config.yaml
experts_per_token: 4
d_expert: 64
router_score: "softmax"
balance_bias: true
norm: "layernorm"
qk_norm: false
grad_clip: 0.5
warmup_steps: 200
doc_mask: true
train_tokens: 381500000
Below are experts of layer 3 (counted from 0) of a mixture-of-experts language model. Rows are named router (the router's row for the expert), up (a neuron's input weights, with its number) and show model dimensions 64-127. Each number is 128 + 24 x the weight over its row's rms, rounded and kept within 0 to 255.
After each expert's rows: "mostly gets" lists some tokens that are sent to it at least half of the time. This comes from a sample of Wikipedia text that the model never trained on.

# expert 29
router [ 83 163 121 118 128  98 158 100  96 111 107 139 157 104  90 139 154 142 125 125  98 148 169 137 131 129 115 131 155 107 121 154 139 114  94 123  78  98 129  96 154 136 115 153  78 165 136 127 152 115 119 161 122  95  61 114 134 124 121 148  92 109 161 117]
up0 [105 123 120 113 113  94 119 117 128  80  95 121 107 165 110 142 145 116 125 161 133 156 141  96 137 138 114 127 126  83  96 148 133 127 131 137 110 133 137 156 125 107 113 150  88 145  82 177  89 134 118 151  75 117 102 190 157 140 132 193 153 107 129 141]
up1 [116 121 112 102 104 116 110 182 122 110 162 119 131 106 129 109  97 190 112 158 111 145 142 145 121  93 146 142 154 128  98  91 183 129  88 125 103 126 101 169 121 123  87 134 161 141 140 120 109 152 148 160 132 133 128 120 154 168 115 149 148 118 227 128]
up2 [116 169 122 155 108 107  99  93 165 148 128 113 111 125 145 161 152 113 149  73 137 130 136 121  97 101 124 130  77 120 143 174 128  81 125  90 124 129 139 143 130 160 170 103 119 122 168 135 115 168 138 118 123 112 166 151 127 122 143 126  91 149 120 118]
up3 [115  87 112 147 106  91  93 137 162 112 104 150 146 152 134 105 114 109 138 175 140 180 111 114 123 133 164 141 156 156 126  99 171 112 126 114  90 115  85 137 117 113 105 136 175 152 176 118 130  54 152 150 150 129 107 117  94 116 129  89 143 125 134 100]
up4 [126 123 181 132 126 161 151 180 136 160 108 119 135 110 135 156  95  66 104 113 112 139  91 107 124 131 122 136 157 112 112  79 133 169 115 142 147 122 105  65 145 148 140 128 124 121 106 114 154 116 102 108 168  78  85 162 117 125 144 161 115 130  98 128]
up5 [122 152 116 139 135 104 138 133 115 163 126 134 112 131  91 138  99 117 164 119  93 127 158 123 101 120  96 111 127  50 134 177 174  75 132 138 118 139 105 141 156 115 131 148  99 115 147 146 116 119 105 162  98 129 123 148 117  87 153 135 154 154 118 122]
up6 [ 92 108 166  93 142 157 119 126 129 147  76 101 113 137 118 109 108 118 124  92 113 111 137 131 119  89 162 127 157 108 132 110 173 143 133 155  89 114 103 118 144 139 159 130 133 151 185 129 127 160 148 124 132  84 148 102 112 172 171 131  89  76 153 144]
up7 [134 130 106 120 116 138 135 161 127 173 146 176 106 119 134  88 111 106 114 133 122 174 105 118 113 157 145 159  96 127 170 133 148 117 130 116 129 130 187 122 114 138 106 114 152 135 119 119 116 110 117 153  78  92 122 123  80 118 133 135  98 190  99 115]
up8 [126 119 130 142 124 151 115  99 124 153 130 116 161 119 127 182  82 132 124 127 125 126  97 118 144 131 115 134 139  71 145 150 119 135  94 104 106 159 105 125 119 179 105 127 135 124 133 127 161 143 149  84 113 109 152 147 120 119 101 155 136 131 146 139]
up9 [154  97 128 148 103 169 118 150 152 117 145 155 125  67 124 118  95 138 136 137  68 142  87 133 120 116 166 122 123 133 130 150 147 109 115 165 146 110 106  94 126 143 136 109 121 142 134 137 109 121 144 120 145  81 180 115 131 115 136 139 127 139 121 103]
up10 [135 100 147 112 130 138  91 118 104 153 139 131 151 121  77 141 128 155 122  95  72 140  92 156 104 156 172 143 159 126 151  95 116 107 137 132 111 134 126 149 119 143 119 101 133 122 120 113 104 112 105 159 144 150 135  93 136 106 155 159 199 101  96 158]
up11 [ 77 126 118 108 148 117 166 143 134 156 120 151 102  95 146 114 120 111 155 123 138 170 106 120 163 135 106 125 155 126 137 148 107 103  98 139 128 180 104 112 100  93 129 123 139 135 119 111 117 111 105 148 112  98 138 144  80 127 132 170  93 156 121 143]
mostly gets: " his", " the", " their", " its", " her", "'s"

# expert 39
router [109 166 120 129 121 127 120 124  85 140 105 144 146 120  85 112 114 148 133 117 118 175 160 163 137 136  95 110 141 121  98 156 143 114 106 117 102 127 155 140 196 124 135 163 100 176 119 136 156 115 118 117 122  89 135  95 121 108  98 180 100 117 157 107]
up0 [128 120 117 138  82 122  95 111 138 106 179 127 127 150 102 124 137 107 152 101 146 144 159 120 104  81 119 120 137 128 116 153  98 141 108 180 159 126 141  98 141 128 129 127  92 156 125  97 191 123  84 153  90 180 131 131 135 100 100 132 118  73  80 102]
up1 [126 173 127 112 150 135 106 147 127 113 134 115 120 128 121 205 176 184 127 103 131  85 111 114 150 109 124 139 160 119 136 165 152  97 141 108 145 114 144 128  80 127 153 117 123 120 171 174 124 113 130 135 118 105 140 174 115 168 135 118 136 150 152  99]
up2 [152 138  99 116 158 134 129 150 117 127 113 127 109 161 129 147 142 169 112 126 143 132 133 145  77  88 107  98 140 121 113 141 119  85 128 121  56 144 138 143 148  69 148 132 147 178 149 103 141 121 140 130 150 108 115 149 141 105 125 193  83 169 152 154]
up3 [116 128 140 120 118 141  96 142 127 117 121  81 157 117 146 137 150 121 138 124 113 122 128 134  78 128 114  85 131 100  59 111 136 144 109 154 130 135 108 100 108 115 134 160 172 152 133 145 100 144 108 105 130 137 125 100 149 105 149 116 160 104 167 157]
up4 [150 142 112 172 121 115 107 128 100 128  91 166 111 105 102 127 165 103 129 108 103 148 144 139 112 110 128 112 143 148 137 120 136 100 100 131 122 106 140 153 147 110 160 185 158 158 136  97 132  97 126 132 127 111 126 154 101 114 133 124 115 124 147 119]
up5 [ 97 129 158 143 142 112 146 111 139  98 143 159 156  82 140 160 162 132 138  89 156 117 102  99 136 146 136 131 121 148 133 137  95 140 108 128 136 132 122 173 126 171 123 122 174 138 134 142 122 132  50 170 144 150 173 117 135 117 108  98 163 130 105 161]
up6 [ 90 142 129 136  95 159 101 117  99 139  65 147 122 124 117 154 120 142 168 125  67 142 122 145 170 112  68 126 114 158 164 140 167 162 130 128 116 120 138 133 163 134 114  57 132  77 135 151 131 155 174 111 125  96 116 129 138  99  83 149 102 143 135 114]
up7 [108 114 117 102 137  97 116 114 144 151 131 134 124 134  96 169  97 129 153 123 136 111 144 153  96 155 142  99 108 114 119 146 133 105 161 133 133 156 135 128 128 120 112 157 103 159 114 132 105 130 177 109 165 134 122 141 137  92  93 143  96 126 177 104]
up8 [135  98  98  93 101 163 110 125 124 113 133 157 115 111 120  94 145 134 152 118 170 141 163 165 155 166 119 145 172 115 109 120 156 109  99 112  99 119 122 129 133 163 139 135 123 154 148  90  96 103 150 124 133 127 118 131 154 116 109 131 125 131  94 117]
up9 [122  95 107 171  91 195 172 150 133 123 157 153 158 112 112 112 135 133 132 137  90 122 149 145 140 142 103 141 124 124 112 138  97 142 136 124  84  80 152 110 140 133 116 131 126 122 132 135 135 105 134 134 116 160 133 175 106  83  68 104 101 101 135  96]
up10 [120 134 142  96 146 115 115 120 135 134 119 143 105 150 112 148 122 128 103 121 127 129 152 157 157 150 183 137 121 109 120 122 138  74 138 101 151 125 107 125 105 162 166 108  85 136 123  90 105 124 165 135  95  96 112 147 121 146 100 159 114 138 164 143]
up11 [138 134 111 133 176 157 130 146 117  93 108 162 101 132 104 126 161 179 135 138 144 178 128 138 134 119 113 134  88 148 146 115 152 157 117 107 105 165 119 139 195 101 140 155 106 148 129  67 104  60 126 121 105 149 156  87 143 137 122 159  77  88 133 118]
mostly gets: " USA", "C", "TA", "US", "He", "F"

# expert 41
router [ 95 122 173 109 153 101 146  93  93 144 125 119 138 113  72 141 131 136 106 118 124 120 131 134 130 158 108 167 164 129  94 135 122 124 114 110 113  68 146  94 151 143 131 161 114 171 114 145 153 137 104 140 112  85 142  76 128 110 111 155  95 149 120 146]
up0 [120  61  96 128 132 131 135  87 129 142 118 118 134  94 105 171  87 134  54 134 152 153 140 132 118 147 129 107 153 150 108 140 109 116 154 136 107 107 144 119 114 151 119 149 139 149 129 128 133 132 115 107  97  43 114 138 130 146 108  83 129 142 123  73]
up1 [123 123 125 125 124 153 158 148 108 123 110  95  79 169 128 134 113 130 120 124  90 127 116  89 177 136 122 139 108 127  78 123 107 125 183 116 105 129 119 121 111 131 122 101 102 122 122 128 141  80 134 128 112 147 130 101  73  60 200 127 125 110 120 132]
up2 [108 102 157 134 152 100 125 128  85 132 162 118 126  91  87 178 164 120  96 117 133 126 137 140 114 101 130 155 143 162 156 148 106 138 138 113 174  96 124 122 157 128 175 165 121 146  94 152 170 147 142 131 105 115 178 133  89 137 134 115  89 144 129 120]
up3 [111 119 130 144 127 114 149  86 124  95 121 116  89 173 127  94 110 140 126 102 160 110 149 106 126 115 102 139 165 178 127 168 143 119 129 142 129 130  97 126 101 150 107 162  97 141 132 148 144 108 114 117 126 135 115 126 107 143  75 108  78 100 162 183]
up4 [146 159 144  98 165  86 128 126 111 197 147 138 149 110 102 154 127  92 126 127 135  98 130 173 119 111 110 152 149 166  95 159 120 116 116 118 134  89 125  92 133 146 161 153 139 156 117 131 147 157 124 109 131  96 164 119 114 120 160 122 103 139 123 153]
up5 [143 119 143 139 148 135  91 137 168 102 102 137 125 156 120 141  93 105 125 129 154 112 138 106 135 151  93 114 192 103 111 168 118 114 164 116 135 103 121 103 129 127 115 135 128 132 106 124 122 126 109 168  45 128 141 122 149 141 116 130 111  82 141 122]
up6 [116  80 142  88 135  82 150 117  98 192 144 117 120 160  80 147 147  75 119 147 105 107 134 114 145 124 114 151 132 136 103 126  99 147 165 135 143  85 111  87 112 169 134 178 120 157 116 143 140 148  88 153 112  56 154 106 141 147 127 116 123 153 105 118]
up7 [ 63  88 184 117 159 109 149  99 111 138 144 101 150  95 155 149 135 135 108 129  94  69 127 122 169 114 119 183 188 122 102  94 144 134 114 103 116 143 113 144 155 120 117 122 169 163 128 157 157 135 137 120 116  96 129 115 149 156 114 129 101 142 120 167]
up8 [122 137 143 130 141 117 128 124 139  96 124 138 125 136 125 170 133  96 110  84  84 115 132  78 115 125 120 116 134 138 113 161 113  96 154  97 120 122 128 138 145 109 141 109 129 150 118 120 168 191 154 143  95 142 179  95 131  73 119 138 144 119 124 126]
up9 [123 129 105 114 153 142 114 162  96 120 145 127 126 149 149 134  94 141 119 133 142 145 145 139 116 126 116 137 122 192  76 138 151 103 148 123 131  70 132 106 150  86 120  95 136 175 129 153 183 160 125 144 138  99 102  98 150 155 148 159 124  86 121 135]
up10 [102 103 124 110 151 125 105 137  85 115 127 135 122 160 117 113 115 166 104 137  80 116 114  87 108  83 169 178 132 157 142 120 133 146 136 125 148  57 131 136 100 119 136 108 129 144 136 132 142 131 131  92 119 109 118 127 109 154 105 175 131 147 163 160]
up11 [115 130 136 109 146 122 130 152 144  88 150 137 123 142  67 135 113  78 130 117  96 137 118 135 103 112 139 162 192 136 117 115 178 103 129 165 143  98 112 137 138 124 119 133 128 158 128 137 133 112 113 141 103 146 104 141 151 141  84 144  82 124 123 169]
mostly gets: " north", " south", " −", " River", " house", " near"

# expert 34
router [ 74 126 163  98 109 110 164  90  98 192 101 153 167  99  68 136 135 143 117 100 107 135 118 140 104 158 109 157 117 129 143 131 138 112  89 107  98 101 158 146 193 157 116 121 101 134 156 151 146 109 113 119 110 104 117 133 108 113 116 159 116 140 127 133]
up0 [ 99 119 153 144 120 125 113 108 126 164 175 138 209 110 140 134 118 100 111 122 111 139 119 135 109 105 142 176 119 125 117 101  94 124 117 138 162 137 118 162 134 182 137  98 121 158  89 119 105 112  73 163 111 117 127 147 150 145 121 143 117 119 105 125]
up1 [107 137 108 160 107 116  99  76 100 149 105 154 128 123  95 137 123 153 144 139 115 137 131 144 136 103 138  94 115 155 159 152 143 167  89 110 155 103 128 172 188 108 146 107 129 130 101 118 131 131 108 127 139 133 148  96 108 120 138 107  98 108 118 174]
up2 [114 144 118 116 140 143 123 127 102 131 131 117 159 115 126 123 141 157 134 123 145  98 132 167  98 142 126 122 121 112 142 176 154 124  89 125 100 138 134 102 122 178 161 112 134 113 116 161 126  86 139 133 133 121 118 104 101 134 142 149 158 110 148 120]
up3 [138 119 138 139  54 148 126 131 137 156  72 100 137  93 138 144 123 130 133 115 143 113 132  99 130 135 163 124 188 161 106 119 186 121 102 133 124 206 105 121 151 118  88 136 136 106 108 157 123  89 139 146  86 112 117 135 138  93 126  92 120 131 108 135]
up4 [116 133 115 135 124 134 156 149 139 146 148 136 117 124 109 175 107 134 130 135  94  85 165 154 134 122 130 136 169 137 158 160 119 108  82 124 148  91 154 131 143 117 138 123  76 132 143 113 120 140 131 100 107  90 164 113 156  98 110 131  73 149 118 111]
up5 [110  72 151 114 157 118 119 141  77 147  93 182 146 132 128 127 156 119 166  94  96 126 104 112  95 115 100 145 128 147 113 102 109 156 109 139 130  89 123 142 107 156 128 121 113 117 140 135 115 113 109 125 128  51 109 114 119 156 161 105 125 138 172 145]
up6 [106 132 129 115 112 152 132 146 136 135 118 122 122 123 117 111 113 142 123 100 101 114 162 130 153 160 127 112  96 133 176 101 138  96 109 122 108 144  84 145 196 151 144 148 117 136  78 155 100  79 154 132 106 129 120 117 155 120 112 157 126  87  84 148]
up7 [126 105 125 123  73 113 102 103 153  96 116 123 108 142 101 159 143  96 132 134 150  89 137 134 146 145 138 158 152 152 135 124 143 168 108 106  99 108 119 162  97 125 106 132 116 151 100 135 196 148 105 153 112 118 129 145 109 113 109 112  84 151 109 134]
up8 [135 140 115 113 159 105 132 151 131 119 139 134 174 102 131 130 156 184 166  91 149 123 177 163 113  91  86 115 141 163 120 124 122  93 104 123 126 153 149 132 129 124 107 131 137 106 122 191 121 132 131 154 150 148 149  96 121 121 124  82  94 127 132 106]
up9 [119 115 121 133 115 128 177 130 136 107 111 143 134 111 172 155 104 131 109 174 122 124 143 134 111 112 101  80 138 111 131 100 160  66  93  58  98 124 156 149 149 131 137 112 162 136 160 139 100 121 134 121 118 171 108 130 120 138 153 126 149  86 152 133]
up10 [164 133 126 116 154 119  59  95 146 150  88 136  90 112  94 110 193 110 149 161  91 162  90 129 135 170 141 147 128 129 129 135  98 108 111 132 122 145 124 147 151 108 137 137 154 122 139 132 113 123  99  98 136 114 137 169 129 141 123 144 109 112 164 147]
up11 [126 139 149 121  95 112 120  87 113 146 112 114 138 123 138 108 122 139 168  57 107 142 114 143 104 148 129 123 133  99 107 115 144 143 151 129  81 110 106 175 134 191 136 118 136  89 116 114 156 174 124 107 120 134 111  55 157 136 134 140 109 176 121 113]
mostly gets: " re", " w", " se", " f", " sh", " ch"

# expert 35
router [ 92 132 170 127 150 136 152  75  88 161 106 102 132 115 121 116 143 126 103 111 113 125 146 129 105 140 108 129 108 120 102 134 162 125 129 104 101  89 142 135 112 131 108 136 119 169 150 145 133 160  78 101  84  96 105 120 103 140  99 187 105 126 165 155]
up0 [177 131 111 137 114 143 100 140 142 136 126 117 133 116 133 118 164 114 146 130 138 124 168 134  94 150 133 164 143 113  85 141 131 171 132 120 125 117 115 125 137 132 129 111 115 136 132 153 146 129 134 135  93 187 170 111 146 114 120 168  96 105 144 136]
up1 [130 110 159 140 140 144 110 138 158 117 158  94 130 103 100 119 115 166 116 114 135 114 159 153 108 126 118 127  88 104 121 169 151 118 152  84 108 123 140 145 114  90 126 138 137  90  98 111  56 157 108 160 111 115 122 178 111 160 145 141  97 145 178 133]
up2 [ 82 121 112 164 123 122 124 118 104 131 125 135 103 135 141 128 158 145 121  92 130 129 106 129 118 161 151 113 123 158  99 154 152 150 172 150  82  99 120 125 107 123 140 146 132 134 122 128 101 137  40 120 161 109 130 127  93 110  88 143  87 131 115 139]
up3 [137 129 137 117 116 125 139 130 102 137 141 145  70 125 126 122 144 134 173 166 110 116 131 138 109 133 138  98  88 158  99 137 135 142 127 115 125 155 138 136 128 136  96  92  77 165 150 152  88 114  71 147  79  78 131 105 156  93 174 104 153 149 116  99]
up4 [139  81 112 109 151 134 104 126 111 121 105 119  99  89 161 164 166  88  91 102 140 157 121 155 102 107 140 162 127 123 152 116 122 148 117 132 111 109 139 139 104 126 123 170 142 135 135 112 165 123 171  86 138 112  84 106 130  79 121  98 117  83 104 173]
up5 [124 168 155 123 143 125 159 128 127 169 125 104 137  98 107 112 159 118 106 128  93 130 155 101 107 155 121 113 140  92 110 142 174 131 148 114 110 113 123 139 143 130 110 121 124 147 180 101  98 164 133  98 113 115  92 113 115 173 147 109 128  94 174 154]
up6 [122  86 146 140 117 148 147 156 100 121 104 109 154 106 165 111  89 131 146 144 143 188 119  96 137 143  88 125 129 132 120 106 137 104 111 128 116 144 125 116 133 135  87 131 141 111 138 164 153 133 153 121 106 128 129  72 137 133 103 149 164 125 193  74]
up7 [141 128 143 124 118 131 169 157 105 159 132 163  90 136 102 143 120 118 124 153 142 115 146 170 108 115 155 137 139 108 116 122 166 154 151  71  94 112  99 136 107 130 138 112 161 175 157 141 118 147  60 106 102 102 136 108 177 164 115 161 118 110 114 137]
up8 [127 159 138 153 151 178 112 155  90 149 107 135 142 123 121 153 114 120 150 128 121 124 148 133 131 105 158 130 111  82 116 152  99 148 100  91  97 131 137 124 144 109  95 133 131 105 140 122 114  93 113  90 130 132 157 148 124 141 126 118 181 140 154 102]
up9 [120 135  75 176 108 142 129  95 135 102 148 116 115 144  97 149 139 154 119 112 171  94 120 105 101 134 123  70 141 154  70 144 104  99 117 143 145  90 135 142 109 125 113 130 112 124 179  72 145 175 131 139 115 116 128  95 136 130 118 141 109 120 134 206]
up10 [101 136 152 124 119 151  97  92 111 149 121 156 115 110 103 131 170 106 104 133 123 137 126 137 134 139  85 151 107 119 117 138 160 141 139 179 128 133 146  90 105 113 190 103 154 123 120 129 141 152 105  83 113  92 125 121 137 135  88 107 132 124 182 175]
up11 [151 118  97 144 113 150 129  88 137 145 157 145 149 136 130 156 140 102 114 163 124 136 120 122 122 164 117 103 168 143 151 150 119 124 146  87 115 104 132 164  89 103 135  75 122 159 149 108 114 128 112 147 104 103 116 114 149 103  92 143  95 147 133 122]
mostly gets: " reg", " prov", " can", " profess", " contin", " us"

# expert 53
router [ 95 152 166 134 149 104 169  76 123 136  98 156 168 112  81 135 135 123 115 124  95 150 164 138 141 159 108 120 153  98 106 121 141 137  91 115 106  83 145 117 136 162 105 137  99 160 145 149 145 118 111 155 121  84 135 115 147 106  83 155 127 131 163 137]
up0 [111 114 200 130 127  91 114 100 140 135  98 122 165 139 165 128 137  90 137 109 111 131 169 103 139 145 106 127 159 133  66 133 169 159 140 126 108 135 140 140 146 107 114 154 152 113 133  91 159 139  86 140 116  80 137 125 162 138 147 116 129 138 144 102]
up1 [141 128 128 104 106  95 180  94 124 149 145  94 142 136 178 109 127 189 142 112 106 118 134 106 147 183 144 130  85 127 134 167 120 129 130 132 150 170 148 157 139 164 100 122 111  99  94 135  94 114 169 149 116 125 127 136  95  99 108 147 172 152  99  93]
up2 [136 124 101 112 176 119 125 117 119 126 129 132 137 105 109 129 159 120 129 163 130 119 136 129  81  86 120 104  94 140  92 125 135 114 139  61 151 145 144 133 132 129 146 129 110  93 148 130 142 113 160 135 121 147 141 126  99 171 112  87 141 100 154 106]
up3 [151  98 115 171 118 107 159 122 128 101 110 120 130 144 133 144 130 173 103 142 117 169 155 153 119 121 109 120 155 113 116 129 145 124 139 132  97  82 142 147 111 136  92 113 120 154 142  67  88 146 151 124  93 103 123 138 102 137 135 170 153  89 151 171]
up4 [144  84 123  91 127 137 156 122 125 122 140 143 157 141 105  94 133 113 159  86 143 113 121 125 123 114 100 131 126 166 106 135 133 138  88 147 138 157 145 106 116 156 104 111  92 151 150 143 198  99 151 183  59 163 163 109 112 123 119 125 117 162 126 114]
up5 [103 111 147 144 145 133 133 128 122 115 122 141  94 146 113 143  83 117 107 157 120 121 145 166 157 158 120  92 145 133 101  99 131 143 161 156 143 110 139 181 122  88  69 152 100 130 108 132 139 122 128 115 138 165 127 134 122 122  90 141 144 136 156 104]
up6 [158 117 134 123 145 109  88 113 118 118  91 130 118 109 116 144 130 137 162 121  83 168 152 146 137 117 133  93 165 131 127 101 157 133 172 187 104  78 138 120 166 110 136 124  69 149 148 169 134 151 169 142 175 124 153 103  87  99  98 119 111 122 165 142]
up7 [167 140 132 154 145 134 130 121 121 151 163 148 144 120 123 157 150  79  98 146 122 124 113  76 151 143 110 115 142 138 141  98  75 146 153 115 159  64 113 122 164 171 149 121 164 170  79 116 178 117 102 124 125  98  99 127 151 132 137 148  94 141 111 136]
up8 [118 121 154 134 154 109 156  92 165 131 138 105 179 130 127 108 149  52 105 106 123 115 143 120  96 142 100 167 162 131  89 129 139 136 111  83 154  80 120 166 143  92 114 137 125 106 117 137 139 138 127 157 113  89 130 114 115 139  86 142  99 139 141 161]
up9 [150 188 130 131 198 115 151  77  78 123  98 129 108 119 136 140 135 132 124 133 175 129 136 119 146 110 163 163 127 103 120 151 110 130 134  84 119  78  88 152 148 133 130 110 153 142 115 129 134 164 160 133 129 143 128 110 157 147 145 137  99 125 149 146]
up10 [131 118 148 133 121 112 103 107 128 170 117 129 157 132 135 114 126 176 133 121  94 104 146 156 140 125 122  92 157  89 125  82 147 124 105 120 104 146 111  89 189 110 169 147 140 145 150 103 152 145 105 110 168 154 105 113 157 120 154 119 153  75 123 119]
up11 [124 113 137 116  84 141 140 125 122 142 108  84 123 159  99 126 116 182  91 112 127 121 135 119 101 116 159 121  90  96 138 136 145 128 174 140 108 118 125 116 141 125  89 172  99 122 161 130 171 107 132 115 107 131 148 139 135  85  97  77 118 156 116 117]
mostly gets: " a", " to", " l", " an", " h", " per"

# expert 77
router [ 83 137 139 129 112 116 157  98 112 127 118 144 137 115  84 140 141 139 114 129  93 156 135 132 149 145 105 133 152 104 106 141 167 113 107 123 111 124 152 123 118 123 115 117 112 158 145 148 155 114 108 133  90  87 112 116 111 102 108 169 133 129 164 127]
up0 [132 121 141 112 146 118 187 133 124 132 133 125 142 126 129 151 151 144 125 147  90 116  90 135 102 134 115 148  96 103 123 120 115 145 142 127 152 115 144  84 152 144 152 109 156 126  99 116 128  97 141 141 139 114 148 150 125 112 130 147 141 160 162  97]
up1 [ 96 117 168 172 118 112 117 132  81  97  98 138  95 111 136 141  83 120 125 100 145 155 147 127  98 144  95 149 126  96  87 135 144 151 133 157 188 127 112 118 128 142 125 142 105 187 132 149 164 175 107 109 130 101 158 130 131 143 141 155 128 144 114 109]
up2 [115 152 105 119 131 138 144 144 104 123  92 126  92 124 111 164 106 110 144 105 111 155 121 126 142 146 124 104 119  87 141  78 175 104 119 133 114 116  95 114 167 137 134 113 110 148  88 128 157 136 150 102 143 109 107 143 168 119 111 144 121 144 131 135]
up3 [130 112 157 122 134 132  85 154 142 173 103 110 141 113 163 120 145  84 127 137 114 132 117 189 152  97 109 129 136 112 128 123  99 168 126 134 120 152 137 126 138  89 116 110  93 112 144 175 165 157 143  98 134 148 119  96 106 145 132 204 134  90 162 147]
up4 [ 70 134 127 160 133 141 122 140 140  73  75 106 111 144  95 159 193 168 140  96 104 130 121 149 112 122 107 119 114 134 114 121 136 137 119  84  94 151 107 123 105 103 175 130 143 117 177 133 118 129 112 117 151 139 125 123 109 136 110  88 167  71 160 149]
up5 [117 114 158 132 151 112 109 129 110 129 115 140 173 109 150 151 126  67  99 132 126 108  85 126 130 132 119 118 178 151  95 115 178 160 177 123 141 108 121 115 115 132 102 119 112 144 129 128  89 158 118 115 132  93 159 121  92 120 127 115 166 114 135 143]
up6 [102 170 105 130 125 147 142 131  99 139 135 100 173 125 150 161 112 121  67 110 154 125 155 123 162 157  98  98 134 114 149 120 122 158 151 120 134 156 104 114 129 107 133 122 116 110 118 150  94 164  99  93 140 140 156 136 106 131 145  99 160 173  93 154]
up7 [151 148 110 141 120 100 147 162 148 101  91 140 122 155 141 162 155 160 114 121  90 154 109 136  83 144  87 124  95  94 128 182 139 129  97  98 119 110 118 142 115 134 132 120 144  75 146 148 109 121 111 145  87 109 109 146 132 123 115 130 157  90 142 116]
up8 [137 101 121 108 123 102 174 100  96 114 140 129 125 138  97 163 149 120  79 144 127 105 116 129 127 126 123 129 102  95 115 121 131 106 105 125 141 118 154 143  91  95 148 125 121 172 183  98 124 153 107 141 156 127  88 134 121 157 119 122 118 112 162 177]
up9 [111 193 132 112 117 151 141 159 158  87 108 133  97 114 132 156 133 151 164 111 148 163 171 129 132 135 163 164  90 109 140 139 131 114 106 148 100 118 118 126 146 139 154 134 111 139 153 131 132 113 107 114 115 152 133  89 146 132 114 120  87 169 137 111]
up10 [141 117 133 130 133 152 164 116 119 123 109 182 144 109 138 120 116 130 161  68 152 134 135 142 119 164 142 113 147 112 109 135 167 149 140 114 136  82 106 112 129 146 122 110 146 123 132 113 160 174 158  77 107 116 121 115 142 159 122 165  82 141 126 163]
up11 [143 116 127 144 139 146 124 122 107 126 158 149 139 103  95 150 107  97 124 151 149 130 141 128 137 148 100 122 157 109 103 172 134 143 168  94 131 131 168 181 190  83 110 127 109 114 161 139 135 141 128  99  82 103  90 115 162 155 120 124 124 116 130 122]
mostly gets: " would", " will", " could", " did", " before", "ould"

# expert 27
router [122 163 124 107 115 142 178 121 126 119 123 133 150 107  94 129 134 154  98 114 105 105  93 131 136 185  69 135 185 128  93 146 162 123 115 131 109 126 141 123 154 121 110 146  86 159 173 152 110 112 117 117 121  97 128 105 100  76  89 162  91 132 162 131]
up0 [156 137  99 149 106 128 125 130  98 135 144 178 123 115 111 132 124 151  89 159  93 156  95 125 125 135 155 117  75 120 156 121 115  93 135 117 143 114 107  64 181 116 192 140 125 131 109  89 150 152 109 151 139 120 156  98 110  81 126 138 128 133 134  94]
up1 [143 130 169 158 132 134 105  79  57 107 118 155 132 132 118 141 120 133 115 144 149  91 120 167 101 112 105 117 174 134 153 130 134 112 161  94 112 142 174 138 116 130  92 107 170 145 152  80 126 142 160 148  97 156 117  76 114 133 146  90 148 129 143 121]
up2 [128 110 160  66 116 143 129 110 128 142 118  95 124 119 129 158 141 155  94 102 118 108 119 149  87 133  71 134 121 113  80 109 143 100  98 109 125 130 151 139  87 159 179 120 155 125 125 148  63 152 147 139 169 127 101 156  96 158 120 162 137  92 151 169]
up3 [127 140 134 143 167 108 122 148  93 114 141 123 170  93 133 132 160 131 147  90  98 107 126 166 177 121 140 127  82 107 140 121 132 110 173 118 133 157  81 124 114  82  59 136 139 125 151 146 122 124 110 130 164 146 136 124 122 125  85  97 140 142 146 132]
up4 [ 94 111 160 103 188 114 161 126 127 136 103 138 132  76 112 170 128  91  90 126 118  98  84 159  95 156 156 138 113  84 128 119 103 130 169 136 106 120 105 147 111 117 129 150 149 166 118 129 143 121 138 119 142  97 122 151 133 184 128 142 132 129 138 119]
up5 [114 157  86 154 141 114 169 117 122 134 104 117 141 159 162 132 103 167 134 123 114 140 165 130 119 154 100  99 107  94  87 157 135 144 141 128 143 101 103 170 134 114 119  98 122 128 142  81 120 125 121 111 133 108 130 150 120  77  91 126 137 141 111 159]
up6 [118 102 124 114 105 117 157 144 113 102 165 155 147 105  61 136 126 144  95 150 151 130 105 167 133 132 161 145 150 117 142 145 129  85  94 133  91 144 158 126 115 135 153 154 136 141 140 109 114 137 117 115 112  95 152 136 119 162 158 127 102 129 122 130]
up7 [124 119 102 105 101 105 112 130 141 133 129 142 119 147 183 127  97 157 173 158  87 102 127 118  94 162 145 146 133 142 169 117 111 149 107 134 159 168 138 137 145 147 105 117 132  97 118 195 115 115 115 162 154 142 143 148 121 137 120 157  99 103 123 107]
up8 [123 124 182 112 142 113  87 137 125 114 110 135 132 112 132 101 110 139  75 178 126 117 180 112 127 134 123 120 109 186 137 141 129 125 120 101 141  99 123 163 124 108  87 162 154 165 139 168 114 136 179 143 122 112 130 152 106  98 106 106  94 124 119 165]
up9 [127 147 140 140 124 103 160 167 107 141 115 117 120 139 154  92 151 142 124 135  95 115 166 134 126 211 137 139 115 164 157 126 164 119 143 139  67 132 153 124 123 132  87 149 103 101 126  86  94 101 115 130 133 124 136 150 132  72 127 137 112 158 144 120]
up10 [127 154 158 115 169 184  78 116 140 139 135 115 124 111 120 128 137 159  83 168 113 124 127 118 143 146 146 109 164 142 121 109 156 104  90 110 137 181 157  93 144  93 145 156 138 106 101 107 158 132 127 121 154 100 185 132 147 113  81 144 118 151 130 144]
up11 [142 107  93 101 117  85 149 155 143  95 106 115 133 140 114 154 127 164 147 151 135 139 135 141 135 113 106 128 170 134 114 162 133 134 110 139 118 124 149 132  82 159 127 132 124 177 133 107 108 133  73 138 120 107  91 118 113  86 103 117 125 152 128 112]
mostly gets: "201", "200", "199", "197", "202", "198"